Weights of a small mixture-of-experts language model, trained from scratch on English Wikipedia.
Size: 14 layers, width 512, vocabulary 46242, 158M parameters.
Experts: 64 experts in each of 7 layers, 4 picks a token, a sigmoid router.
Below are experts of layer 9 (counted from 0) of a mixture-of-experts language model. Rows are named router (the router's row for the expert), gate (a neuron's input weights, with its number), up (a neuron's input weights, with its number), down (a neuron's output weights, with its number) and show model dimensions 0-127. Each number is 128 + 32 x the weight over its row's rms, rounded and kept within 0 to 255. Numbers have three digits each.
After each expert's rows: a language model's description of what the expert responds to. This comes from a sample of Wikipedia text that the model never trained on.

# expert 23
router:147090133162106113128199165125146075162119103127129151129083122129143164100106086120143117075132100105061150091119152150163080161101119124114169156123123104103149079128099126089108134122127151108123072066100129091154132124081148164092154121156176094143069138137168176080083152135186148094146093058130117187100143174153111137117160126187153135100097155107185119132168108149147167106123
gate0:128118137180118153109120138076120098134148126184153118137082163145147088123090134077105146144150109118137181147106146068138081100160082130133098115171163124069139140151134132158099151149119159163182102063125088142072128094128194095158144106157123168155145136127115131100126070130132197120108112106161114109108106117162173168106143118153108131185164112155157096097135154096135150125145
up0:175140169162136162151175135127087047087109121171173125090129155135130119120121127109075114073114138073177070150130181153080166139114143121142042134153128071140148114091150138125172078136155134136119107114117122150114141185155119117179177216152113049188120085126150136078079170057114107108192111093113142166128112161172145139147128101161230136151142155159136136121115095095134144128112
down0:140105179155097129149119132133216137108137179160109186128169091139148109122077081162172102111169128200132086070059146129144164096187134157116166147093155085071143116101123114148130149154085106154108145134074142153139210134187132122193092102206149072074180149133124141118129081144108108151120174121155130164146116129141142180087135181111089140075154134128161145171058114177135167087123
gate1:128143129111118162108144134100109179133149111106164112116199156161154105090127132176102136119177122129130062134108172133125119135105154124146122126081124104167129177152151091132084137070146082125113113079097072112127119173134119148072128150124143111122109124096122145091136090178169142100121122110153123099110185178139146172158152151129221085126041114143124146138143105146115112077156
up1:096180173160138139105153142176114060103103170090130109064070129091055078117056157183121081086086118168114162128157127151102182133118070155108068188108084130149108128069126129134149146159068146135124121069163105117161116084134139132162154114094185058181151126130137112084122165170113116148147114132071141134124153188125091159148120120098229098100188182085122099055111100130109164093126
down1:122181110145100155198129090155110173135108118150086131202092152146175155186171120103154125135116130105080123157138174114096116112198129142174134152154134130107170150123105097165096142144167120135131151180096136125095130108117143112124104097174137135145137142168180096172167137114105136158125148135129122147103096122089136121093127142165121138159126106090160154089098156099171149163111
It responds to: Two groups: pipe separators in numeric or sports tables, and short consonant-vowel word pieces inside foreign names, such as av, ov, ir.

# expert 15
router:074063129117158144123127163104119097217137140107168125104143112126137155156140161097130087079145140108109117099138126114117131132170174128111204128138124160129139123126149095160147166143119120090071164109120120093113203108109109153134129098143121072117083074133158156179132104099097122103141122127133152082143135140157154156087171171092120155105149145165047131136171083135135107115171
gate0:121076139115134138103108150152082191072141143105119151131163081097170150146137128115109172086169086152120136121106100145162157137132136111121155174092175124104149089126123134093126159129150149147107115141144162131083113116095151168158115054173163128197154088072149152095127112137101130097124081094182136092082223135168113100120090151144140128065194097105084077176180074158112103137135
up0:073117190122072199150106128156092135090137162108148153077124062161134125145095069181142136157133128151198099145152119084126147128118171094127165092112110069159150080158127157120126111127154111102072133091106043144074071112175125154157130101153161157099111096099115103082139086183109109118124124118097093091127200185171146145065133155131126141114102128135105144141136099155120169066156
down0:071148084121116119192140122131150140150118129170077054097071128200135046099207041223095140101125099133135111130187162146197139089123158195080118158117180138153116159167136115152137081153106111148158169126125082111125130080133148119197128069095104184132131103161113087121148167158122127119174178125120136097152159155114116112104135181083038061089143086160163179145156111105100096049140
gate1:115055094151125125167151162071095108140164144121167087152087113113138129164178075170101115102158167177128104144121097139153173120168119118095190086119140083156166116186078105130148107155096101122133135211137154194130069135107127154084091156185135119073110072151118104148103119078084131100104126178117096085116115164136091073127150173089112132141176121143088097135124124075138099123162
up1:142205073098135118124077125149133111089082072088135143104103118140107027084108183122149100079113162081134172149078099109170101155114164069099150099135109069152153175100104139069144146083065126116099072119127135129112073111157174135110098098183155073141118153129106115151128130124155121097118144104216092126096161138119165119150140122130167165090115096116120097107094139111145093152097
down1:098146105033132126090158067169093114175098090096100149127126118154092096100144132071078111164123149105126170139063121122162146125125125105189177127128154147083153136192115176116119137164160091085132160167097177131138093154135080138160128168150076108158050120100177134111231168152141161167206116166106092115088193131152112079115134164089101127098113102108104134120115113122074148116064
It responds to: Month names, years and time nouns like summer, age, period, day, often after the, in schedules, tables and event histories.

# expert 0
router:107098169174120134098171156150099143134131151132167160108124101165127152146150147134100146136120170103118127124110171164151103148124130104116199132122118101194090158147149131086110106144049136079095118081156133123111107130066086103170074177155127155114097134159107131158155117086168074085125105092141117096118108101129117117121164162103131142075138104149107128136120094124167100047161
gate0:126076111173135118121132139122131176084133095136074095094197109125095071184151125143130133122125116119127111081108175144063151100089121109171158171049068069155099126152086184146152147170104131155129184099153127155134158142110119080130075175159126157103187155131143111114122126129133126119110076099127143187150114137147177096137112131158109073120193098112168148186127163094166130115158
up0:167121113175143199138121093161098134160094116113181143120129155139164106128154188137147094138138119182143091128181157123139120184144038108090195134148116117033086113185120115137126133092189094124159150118108132088124113102136156092079135101093107086131082099143144167091082131182088186105100159106128095122097117116124183109143094173163155132190174095157089122125153139079144141153170
down0:160118068083103186127153160132171119142132097170144115092104164105102102115051134144143123128166098126161168089100128133108099084108121146203144076083125194122093114195122211163145119129132109095114117137089056219097167055123129128109162153163176143156147173131129109129105086115132158127139205118130058087108182146088120134183151104155154104140097145145091137127088117140131130104149
gate1:121159165168074125112144128074145110096170186177185183119146128173188127140118120172129076164148103111115165151133104113192151149162114116150135168078195123144113140198118112130085084185106152115168094053099171203101140116109110118166167125129138151089117088176123099075175087099130109097158165092111105130143096127069114170183096128082122074095205130155069123090176177153137127140108
up1:175100137120128167123112108195110103175199112180113067120159110144155132145074129176141096108150122142152094165110159150141144106150065123165138146163140109116153128131138108155205089128187141165097108120128149080165170105067187126088159156112109174106172136102070109124079121166149102121153136112187104152122196087124097108112147144117077196119118124099143126120165156087181095186098
down1:112216088125124122178138159226114066101132128110130084106130192122078078122091155060152130133178107056129117161122133137111093039117202092067114113164123155145112102137098137127069109121180122061179124086161114117118131093116131098078142113159131115176069077144186137154125113091149141115133062147166145144106104140170142166122087117141105127157114098159149133075073133081133149142160
It responds to: Mixed tokens in sports articles and season tables, especially sport words and word-starts like Football, basketball, Pl, Rec.

# expert 52
router:111092128188175124128180146079157079130132133146153142173139088103167199105192141153082126099114125152133108106127146091106163158135162165140118153142088178093133117164120148152130116150154143094168125119143154095184195143086177141082105137124176154065107085070133131162110128156152080119114158155155126110117153118137071130137119156140145140071045163168125103171127094095136127127159
gate0:150164164135127124118114094095144113141128127079132156155208120145116140118114127103112135117133128187121090149083110123185148111106154132156125137163107147171121077106152107086145118118193150157125158121234120089124134091136125126119156127130156163095143120134146129169184122147118106113082125120109147113130106121077156141138141141135143168067165102167123116172096136141131099095125
up0:144155145065143126086143154117108078136152179096101133113180135147152116125126107161138139104175120088092127130076112096125123070139071150132151106140170123111196096070126097163117128116107132149132125132119091097097106158110078206152168172132139201123121146117092081086180127133139143120136131161111130070115154087081144141096156120110152139091104086127159141117173122121167117125102
down0:163163144169178094097113149103168158145096090117119093114132108127106110066066118160148133161060097133092106098130146072150083159155132083147123107110141119123094152126135129123085087139077093133189069076129080190084171115113152167142174162147148051095106074146183156129137128101152133083123131098092125135067119121113096176129099100113187131087128139105125156175120093140110130085140
gate1:098103169164105148204133080122155131087182088109098169095135161098131125142104170121147162157168193116125105150183158135129097120146167134080134201113148068119119123163125116105108127191093173131092113072116131141134190173116142074137160110130199194088193112087059141147148187159102157090125173150127092105114097125178116155142135149127151104136082100140171103169132151113063121114130
up1:062160056109158142169141157155156104152144110188125145168145070106096107102116097108105074184142099045111131143085058138151122099162088078152099078085099173129117135099151127135144136054227070135119125131134085104103089065102058137112203095120114037169097111216176141125125117136157123099117126112084102127195123161105150136081155108090150120100165120156069138124123116113110081105087
down1:176130117102158099149130183116118192158130158118127098143135050087101162116146074114084138140112143086094141104136148152171091128149182116110125146141129119131110125109070117175119163099196044151143163062114119134141153104144171170138142115127124186153127079097135094173076121120143141119113118155145136110155051123090081119156120089113080138122117120122187093089057169151133171103126
It responds to: Starting pieces of Latinate verbs after to or was, such as obeyed, immortality, confine, enter, assemble, plus foreign particles de, la, del.

# expert 29
router:149082145131161152119157196186125076155106167139074161192142129214132158167114164112110088120084108131155138087137137160155134137117148098152161142133126120141167174125127160099126142118126137096160115140135134127107199146128124130116109138150143119081090111071109167195107157115172110101152146128112161140169071183127139161129176132179166179147094144109137119133091069118128071152138
gate0:164097151217096130142081137143174145082114146169103095159143131132110113170113088148131118124161124086140148089134145181167096109141142120202158112142127116112162161081106092106102152170180142122084047116176144140108050090127106128136070154138105122159015178120132130169165099074115177136134062096132096127118179088132107102124132126141113131164150107163185147166104132131141142102132
up0:156113189134102134088108138161151118112104125165111125136167141140144146120098094169059145092161128118169140100146077154175129210131113168162137155199117140102119193181103153112106163166123121106071040115105137182110088116098128160116086125166121114156115130134162161171124156140128213136120083111073164168111150115132153117114131106180123099139087127156152145191136104182080146078162
down0:177121145129141131112104084137156127124109115166154127122135115135128175128144101105085143117093112114137090126144128155133114104136164125148166158157096156178145069124125101092161110187123092123026111094110133099096128060092107212089172091089127153041129076101113096084071174155150079152139086155114119115167163113159090143160114118162202203125093090161204100127151133176146141084148
gate1:172128152098147120119121129118121068151137102118085082090140086099166126122077154148113177127164086180117191163079155201187140158097140133156096120103149105112166150097109131103071117127199114126183087135179096132133167148147098188124181132118174145149122121144171138131110094196076219122121172099139136184125146138101121173136111186168155140106123148133141162108122181118096135103062
up1:100157174119115059143093087170139109116147097142152179190093115134137079158084125101087127139097123140154124100127144152170081108161095143153043106066148120145138165161137050099077103132111106060160086125125154127136138195169102197148134107136141122130069153096141123106104123167101135102069128125145153121125059195066132126166167145122062137097188158103107163079070105116119192126137
down1:162124127145119148118166164132113121073129111112130171154117145024136152107106177159168146085168075134170163131088133120164085092133059116149150161112066165108192150154082137150162071117149053147074164120105113142166157111126116145160119172136147099142127149152085106099149174155122171170112135095102177127101131129130098170117119153104049125128098081082130177124155118152113149198123
It responds to: Common first names and initials before surnames, such as John, Robert, William, J., plus line-initial hyphens and breaks in lists and taxonomy boxes.

# expert 46
router:130106179143157132124155164126159111165117131103129160149126118134160159142102144108147112083120138140108093130127142162106108134144208125095115122162150118127087111102148137104081171173148128077131097151110153123151166138080136104137125118160179096099051105126080178150048171130130073067169121089184084081109126213101059129074182166097146172098093114127081167112091130123128159149174
gate0:151149129137116164112156152129136100190202064173079137115100133196171152124144109168102068151136162142073137138111061161103172110126103159114107158097082113185111136137139185098128094132143115100163150125052140101088113145084153106110133153131187083099101127139083135114104122087176106100153129150196131145087135120138110115083137101087165094103100128091116094176128102123107118113074
up0:095101123158096109082125153164129079128119131211102120136134120135144103109156126100189107190121063148126106133137161177094161106096116140132167088102114134089173110124080059166163152100122087142181123131129168130106170107173131114117142129102131156106147136132135136118157193126106137159183092172131141153134149154114147140123105115076076147141132075153065133136168184105102141098128
down0:120126098110097117133112172131125083044116098142149119141164143119099168141113124102075150172106095134123159136130110101155104129083122148150094157113169082107059108127106099110187152124132070133115176057149146170168114109103139101155125064133121126208084163119116109146128161101146111153089189101163118125125110150155133118144186131168096048122126117133173148226100103081154063137102
gate1:142097143073146059167170120112126173108154137127114137163123145149139142130151094140134137060066081136152165119160119126130130159171129168157132112110135078192089115122139151138122100145127154082159157105097165096141126146108101178147129057130121090171116045165139125127112110125147074172097101100113113142150070069162134120109183145069076097189150088141105094131096107134158098141168
up1:098096127142097129158094114111126170131104185138141185138092137165120138094111113136121173112151130098159128067112138106127052114079122138085147103114086093151127118096073190182129131153099118147081135108106134149135103069157104110163114074134062107145128129129176089130104116138113119156089121156124159109109162117174137098164141114130104174136159114121066130114113122096114131149126
down1:149123110133128126150084131179156063113141161080147126107078161131120109135149173120183147150138168082093151142160120153108094131102198103115141136097087163171114190149131123114101177101062168145054204058085128115102140159135091157121167107082126136143177081063128139121155117147167117083114141125087122113164116143128128120118107106151088213129142099122120136073166118099159115123062
It responds to: Possessive pronouns his, her, their, and nouns for works or groups after them, such as film, album, series, band, studio.

# expert 37
router:130088154168129137124140138161144103098070118150155116158166169124155131111140111139184129077166144126135155084113144167095146120098159122096115109159186167082124102073091110157143159120131126159130099115155093090143118150090168153131176148133129101138064178119120183159051135135177131110126031123118132081158165178203062140119149136132135108096128120141111104178099138125180224149121
gate0:159100165048124160146082130155169083152116094163107113158108113090198110166142085166169122094117134144139092118100144113122170124106092120118129069114152132166099107124117122108154182120168159161133144088122078130139110117105156180093137165111079144131134133107153111091113158141141174135124094176137125123120087110124148163164140119145114094069222206154122134059162122124087202143134
up0:201140166123090097163136127146094104147125133108089110098080102046131069091102167129127136179132112146166140089107139163048106149090079168116171155104193146164139174189087099075110124103109151106199130139183160127106135163157148125158076114128130126119093100092096117127155129100091182127118192065144066154093129156139135114112108124075139128116084116075116162065092130166135139175126
down0:127140255183187116163146129170164207142152149079105128124155089163166104181163060132089083134145060140078173170145079041153123149192129144135147111114154125144087128117120105118074197130083085199146114153117125138149135151131150151111129094133119120111157102106141116161163085105097126147104160139083127087110067161098155107157117091145108151076152100112105175116148111141147183130122
gate1:078131173162123181141114112151111096112131139115203137123173135104094118111174112174066072138138099123137163144083154137112147093147111090149071098115086058140103100052193126149160170089160128117168171154159084111133107153110069139110098121079114101168148183148111166093105149172138097112085085180096108077116117115086087143155127099136119145137097079171114179158132148117141085120109
up1:117177083114199105129078144138090146121153075161116121103126126170101165121140098077108136161087090072155115146108128128154129047083160159082110192111111141045070124199141123123104091096079173120114082175134125053127167150156145137121145151148108167114132115106138111153115071081107084145128109045131200173120106125144125110156144168180073118138164069155100101130149061104154111120117
down1:129119128113104138158206139143111170126119116143140121123116136149149158121067183126115153158090107087119164104123182149116130173117137150124130152128128103208086128112167150121158097142101190173108121108070168114135146097154071146120113102119110138108146077177135090119155099114127116111081163123094130121129111053073162108125119126158107139140125127211110167144107120092147065113145
It responds to: Possessive 's, apostrophes, slashes and pronouns his, her, their, often right after a name, e.g. Bornstein's, Randall's.

# expert 32
router:099104178131162122125134130138205119152103090137117157179087105161142129161171111088142113131123092148094116164115107120148110170117126124135153183135152104105117113135125117170118127116136088154158123118110119115114191158133145106132165091156136106128071145133105142183146148137110143095121111133152133117113128152169132109107216191123120160051156114127098152166130151127115128140213
gate0:131160159114091089136145143130091162110112193129207141083097131110127117078152162197104126128143092180115139112237097203109152114082124142090130161152093109193159137086162137103176193106112177091164057098148183136156122094099117160115122086120102080103088097149110053141092133076153090093073143094106199134110049132134152091093171171137079075109153139124073077104178122128112149140099
up0:197138176128089096173165168173127134215161105127138141162117075095166089110134102166151175223174113164143132165105110171184150130154121148150089156147157111119154102171185076154138140119136139113193111124085119160130138119148150112104101116158116093116069108123115128143129156187131151063146139133170155159120094121103131142171207166127140130082127092168129108081103110122131109173159
down0:122224092160097107150158063096130083100102117129041096127096143125106108085092122129109174159137203136136079130156155099109147146144103117113141141223065098120136154149115113143066108121117130121131164143183174130133091131168147148143116096095091132155110119108068206119177111112148119149108135111120130136163138124146127155172157136128097145130105152146116091087151110119103144128090
gate1:143091149130124136118122109139141150151093099198172131150121162112083138116181091167161115104087124132083107124112130113174158112108113157098139117120134039132183150126126155085094114144113121095100082132181159101162061042090131152125122158122131129121128101118161154156096136090114128131127085162206169113147107163169121083104107137107143108184183135158126077160181146092088114100174
up1:118090075221097093097097104150149101159091126113140116169131149148177137089163119148183113041243095178070145138065124163139153137133159159114112136104149115128095183151163104125157107135089075154104159121161145127206127111064169141193132133133114138122112123202084135120125057156157154160101143152117077127194195152164085151059134120144141143161117140120115137097132156135107177094175
down1:143104167086075132167102108110156096156119113068137116113138121145134150235162105134138106085160115158149069099096165125110056187118156135073100117141140125139083165100114189148120106105097129199190169129124080144086182153116118121092121114095139142126147106131094156089154133140077144124130159128096089160109092139116060139152134113127098113110147185155087132077110117112156188144200
It responds to: Abstract and general nouns and their suffixes in expository prose, such as energy, risk, management, capacity, -ation, -ers.

# expert 47
router:073099151109153161161170195164135093133110144120127161139108124113148104122154150111111049136137139131152120154112123184114098136153126159144145110118114093104106126163137065114127196150136111067147152140140124165112187118150165142140168085156178101135035119169119167191101147131118121149162128130164172087156106166120114132112208126082088076123115146134119143186118086118119185171168
gate0:109123107104130114158105138126127131150158167162121155126090119088179140064087151119165041161095146141090187139092142151148106136142144140049139124178144106098009078117090093086073124130128136141197139142140190094135163132104124107090116097147151147097130147155142187129132130119168148107132128062098097126109148109131127112120150088153126164120076170204193130157120097157138119105094
up0:127123131067077129164168122138127090145109130105105178108149171153108202089173162222055068101131120124096143132136126159059130152087134173126219148083121162153145096149115134185065085152104157098145109139130105111143191091178108141097141155079144148113133100152133113114122162120200185094157136100122158121182101145130189174138115160132094114108075176124181124163207108106093070144122
down0:129098175106108127106157120117116154138152108138187130156148060145192158123179112136182141180117140165081112105091129076115129088087096117118127150091141068139146077117179107079110184135109097156151171112116098109108140118094106090116131129214140050120122108147102182151134101167145104122181154106094064101134126204045088168133100113118164136098154153205124105110080109126145178162114
gate1:128177131110114109064139178191114130112154107109158171112140124084157113152151134147137136172165102109149159093123095162093188141098102145069138086125124083066152111169125092065163143147147127126163176082094167150138132165141106075144124119157173146120111079161129149091162104125086153161138153119135141165172174148120131130149158157156159112121188112114116128140114116083113132060151
up1:141160130169041124126165117124171131082097131117183102138151129160124131122115074112114187092130112154087121120163138117115115134155161154058105053079104166115128102134185118148174120136114105136140161129176069170135139164141088074077157125138175142113163112175177100160184063148105123182061042132166146094092097113067169123150099084150198120205118127133102099171153144152162082092174
down1:081154140085119092144115144118118165086113145141096145131109128127204075129085098112144144136095145128096115086127151158109095104131190082154130146152134082141143156109154151140161099119124152157162181154112116133124192095135053163191070137117164125123121086101157073070159142155169130119179165163116152167150101081091161151116094096084167164134118183126048169150098120138063092098151
It responds to: Digit pieces in years, date ranges, coordinates and sports scores, such as –1, 19, 6–7, km, million, plus the word years.

# expert 21
router:170089153137131081145146163124154093171133133091130133188057100130188158149177140131104107108098140106104168135096127134144109136125163153103170188137121118148116121135126175093149153165087127074144163117121159099135171168111147150102145134136139093121080152111122136119106143119134078110109123137118156151090083109116176146090174212117148186153086134125090126166114126125159082103106
gate0:099127139114104135124096128142105200126136148100154130117162111088163113223102091091141109177148108147138146091153110155131126065198161097079189152076054048191176143119141145094150130070096145146131152108158117118091149090160125121092127178146164115128132099114111137116167111109061167121109132119117147107105092114158117070095109151161110115129145144116144145136143141129145098143024
up0:172140164168139142094099109124126171089137146088085122175073133145138106152182125119150128101092091133110105138146091127099070109136161093120118156139082104086167090124181133126126219155087158099117149142112147185083159180068136116085166143135204123138139141127150090155140105119176141140103084106141157105094146082170136155072121145133137200137116120095088141158118120049124119097110
down0:138111187128073116084174181099157145139147158183108152086114138183087119128074146172134150143107138116127130114137115130164143129158126173079101147088083071091128088124133184143126151146104102150165118169109102168156129151148164095136156105066152148110121138124094140089139090046182152109173118091106069127128115145134170125102167098086182157129108170126101095159097166128121091157102
gate1:115094121126121100117080067052091087144150167149151138132095120158175126119172112122098093128111133117170056074135040107123080089108172162147170153150174167154143139094080177145120170136104135175117173117116152103123066151147116104120098119097131075125132127090132140123063077174089088103099141141100143104146166138146156091106162128093164122127106079113040145103123088140138070098105
up1:127139172095119117135127104168163091153155095101105109140095134143083111170081128137068136142201117105105133096179137132135158131103135089176156123157063147119149104068110122113105114118209131128129128094149085102145153118068150205165056145163121097130135131138057144126158178117170078149117124128162069140118147121080169113111122142124082187083112147125175139153156132080181143163145
down1:093131171133105199075099173115119140132077132143127163091097136123067134156130121182120121088127101138115145133094145101142109127105146103114141131090161113091086161160097198183070151108129133128080131171087142167145113105089147140143141198105097124067140091133094107117113099170099131148143094127180152093130089178152183144194146116132129076056101136149096102113119129128125149122176
It responds to: Numbers and blank cells inside pipe-separated tables such as election results, league standings and sports statistics, e.g. 93, −1, 18.

# expert 24
router:122108196130168142146185177134188111166156136126129142129102104155198177083148123103185141117160099120056173130101124156093103158140073102152173095112112162096116111145131121169144188153083102140135129142097148112150224097124142107112152091184128065072102137132141131151124112129142118080150117165118152112134105183112113109102158135147132100071143121103094133146142159097123155112141
gate0:120110108114196040155094115143136101113142152089102098159118136085188140124097063069177113119153213113090062100172133114087143122128158109151174119146085131136143130097134131145176186151143149121119137076144095103068157158128154090125141133113136164146124105081117138123159145170079114088171127122143117189173088219126120202126102148134164173130152186171058181170108120048115201106091
up0:129150123103108109130107167091098106158170084147177098109128118125162146163071100130132118173169131172117084109186149125061103099180081110113165091126138194030108125159099114082194109108179109147134139111126132056154127127119160051083208104119158136145071152065094123142105183120118141056176140162122090154109095148171156089067125075121128116136199209092119120108166121078140136135135
down0:220151068131139147070121108086126170129180142136128120131168145133121117083139123135110174119139174108146127183091133184102138071093150099071048077129113110135121076150070202102181129101116038097206122167113120133146170111166109085109111091112094126069155121105121120154150114147111091114139085087139108154092109127112121099147127127079130135126127116090102154132113170073138100122153
gate1:106061101109147119124155132172117134159090127115109105114058180176090152130076079119188127187149110093090170160085106100132147140111139109111177078095144119124092153141108176108105202122092116161115184125163080160097135127097133140141095170092139130114121124031099158102162104149065147124132116109075091186138067140149170125110132138126121092160168110142123115136137122140098167107143
up1:159123118108118146177167157136182089126169153109083132076128126134215123129152071181124124160157123090116128205133158105078106135224186122140118106127090136102156105149129189092140122142162079107176157162132119094118080133105089072129156102153176103128105105131165112093138141110127113095146111139078155137174114127159186090104143072117161145141123114151056138144175138087130119117147
down1:130115092217132136136120104102140139088123147093147123153121136106125158100160138089146106148119137107148133149074124147122146092128144121118135125172107086133090136090152097211162107163149170115106087104151110143109136178129210119100123128113151134065141119141175095154086183159129135067131091122083095111146106106158083119083067128116145137116073101134131130070144177064090123039130
It responds to: Final pieces of proper names and foreign words, often team or place names in tables, such as Haifa, -rad, -ico, -abad.

# expert 38
router:102077142108147131135144149114142145202124104138070167129160127150186149195130148117092142138116117139102159102115174123085127132161123113196175155096133111109107160135111159139064153132130141124083110101085145115070130126069164098098130178115187148106038086126126126186100160103139089102140128157179154109113146144143160088064177111122113141118070145170159134169162120129153090193175
gate0:141118102129194136127094189112124129147082094136177099235192103171195146185148106179132154138155150169164160084119157158179129173159098158143105115124182150138124161158144032089146152114180109140102095073106070116148209101109117174176051118156131136210096110104123189164126146202055152132141148146169096117095212102112099121126123138148055146141085182101143112166100162112136123118076
up0:156186100158131149097144131167026145118202135111095152149158084146139137139152097074139131182132084148150153155151057128089090088176155133104142158106117180132134161137192134162090156165088079123139094138153157087134108140164122136165120175113112109212088121080164163104082071196159153146159154103102102104115110131066128123113141114123105123094138158110194144139153138139159103109092
down0:117078154126147102133148082140173149141110144101152117144175061124130130109098075085144127157142070052074223094158099100096106135176122101141121123183148172113124133165126141153151131104057103156121114127144127135191107175166093109116136190154188182127180116115149064199050070116101178133056185078138137113123158179119127114145109123070146070144130146086089105137126140129123174130110
gate1:094101122145176031111148159104137137111104131149139158075126135128081109134182103111140187097167101112156100108236064091122148107191082149136130176105096149205164175164190134164127088153127129073090106123080152107083135133102096140129193119119129151086084075062072072165100125133155156170121092178153165142133124157149130155161096141143078183101108102161125076096092175127172153106123
up1:130103092166109184125084105153190077167125131096130101159125096181124130159122128141132110180097120155174144119128149146145065148093151123083082210102145130078148145095055132169145176115191105187133073030157161146122121165139133149114072098082116121208101158060107115133192114101134116057093128108167125136110104152171124142139090098119140134159084138137105107100131075110081116186071
down1:146166159124130135081132121080112120167074094176137139152131144144144172173128117100152125132124141198158121166154132123109072130105111091141147140105157136112114128152110164188120115124178104128174125150103085136150117126187107122152116152054146161140137116140172145141142128139107129121108073105130133129104103134174137123117166135159125113173134130135141151133180065063171136189132
It responds to: Month names in dates (September, March), plus middle pieces of split ordinary words (p-ran-ks, c-aul-king, lumb-ar).

# expert 14
router:137088189096185155115168171108164123133097132096102160195128107119169110159107114069085100163067111107144151131085157111115116099154109171120163121105105172109110182137127129130113115155148107047087128106113129154080130140098163167125114122144147136089096129121127119120108109150199099131129145077124083138177146155100135147141199149147067144088145155169141171172115127120174149143098
gate0:121112171062124162056096112109143163172138112146158110116145137135184069074135182176118155120131128161136104142104087079048117199078056108158157103201096133135100110113097097131192153108158095140097094161136134109127058139102156143121060174097106164134156151104130085126136140152100131109047171109139124126107149108091110056084169127154114105102097125114174138158127186118198075174153
up0:088143170139128108176126080067131136084100149147102129119141171086200101185145132119133080115064125121098129079101194137153125116189134111134116113162125115148143128095095131117147242134120107139143064132161122090184185125106134132084132133153118129070077090140103189102079180199141196157170134083167150101085170094118144118167113104187092123125089132164143155083113160084114129122153
down0:140070149107146073135120096136152132106123121133155107127111134131108136204128133216147072083146113148129148134133143081120133119119139098065164139156114041171125131145145190123137102081138129122076153157139106133120118158092189114126169109070135140195099108118157164132088103141105090116100113103113067138132099178170168160136146068120188162145139191086144113072129159175098159192137
gate1:101090162126062172131125100101197124118139143130113124156137159081212056110073165158136104171109078114137139105131095179105149069187054163099129152122124152106079103137040133190153124187126136110149126147070101098116073189176135180102165162083066175112112147078113126092158132120096128080137083125153112123107114168166106114169180175161123091151108127082156086173149146116141142084171
up1:176122118160101140128166123143139128125095190099176134031117094172033124066149090164178123139137160111137108156163139068151066143083155119076093113106090103158168120084106142166126149140111191147061141124124091104138123155047145135104170121134148107112104187085131119147130139081120149113109157156092117063145109139087159092168095093109149112191139113078118174119089140083183158152198
down1:140134176190081114132149085195140109139158160192123096127109127100189139144160127108151141134184178120137135127107144157134146108175139079092092134099114084197147132101102067146142144140191075129180127127110123056107157166147208136116133047149146172197084149139120120105127116134112072078143178141090086180091133120053109125112117136111134101162104112082087097115160166121148156119164
It responds to: Numbers opening years or dates, often after "on", "from" or "Born:" (15 in 1584), plus numbers in score tables and sentence-final periods.

# expert 5
router:082046162127126149164196146150150130138149084096102111103095097143138132143163130097129121117123115060143101127141127134083129156129116226132167172197125110179098126134147145132117107126165112080121052122133150132112099167115154132149128127150129122142046129088108177180053148128164107046164090100193119136113142117181072106093178146141144165106102095103131142187117114115088112127122
gate0:169077127114195164199083106148116178170161097139128185136195131086185069128093135134126100159119178121070125121094160167112047139144126212090124085144146207113108124142163084146104107150096150143127128137146073110110146160056130149157135155151136159109111137136118176170186126096130149150132133089196063133075074121174082126140094157138087149094131133141118106122134172100097097112130
up0:172119121124127206121119099199137164138183126121130163076162130108147152107064160164159128177081074100131135132144115157119132112135131176147091155131089108112171135132218187190089123097138156211072160157146072135146104115109142165178153167128073130095142130151144147121170143136130112156175125087161111156149166132124118187141124140090130130174102126186075065119141187103138108100136
down0:159142176152120100096142128133121127106174120166148120129146099142122084117105108046123155149180149156074130171116093078161124152158114085164189167122172100138094105161137102133086134079149128162109150137086119071077119187134119148180160043098107168112110127152105094125137106110117184157128158127140110115118138145073129054128127116119127122102138137130164204128166192134109143147157
gate1:108071150135152164143070092128106124128133156101085121099109138114099134101199140186150147108129143101087111159139099193058106129130120168118125081145173111134109108181143123129096174084166104047112066131137094162070114113130107106179090129129067160141114082109098154098054106095180096072170134083149134122055123114103069142098115166098024140095105158113093180148079055165102102166132
up1:147144088149103120151144178088171111116075161159137131139159154180105159087137147091138123122164079127123132092121128108195120127082133109127160200136120159066139137137172100114171174151053118125116127114149103094199123132123113141122162120172190132118162175167254177115178144138140085118080123157104166074206089100144117104118100144173094078177146110132146127152149119066151126048152
down1:074108128119099144103091173161154097172080077173168110123183080097191127116084089229082138162111096170143145123119158147166120150070130110191163137080126120128078139142141124136137105178088167124098099136139184113100114119087102137106087149137163133121074137076188130136143122190118155162218157162111131143107103075168156178143132180161086132140170197137142121123135143083219085164139
It responds to: Demonstratives, relative pronouns and abstract nouns after articles, such as this, which, it, what, name, introduction, allusion.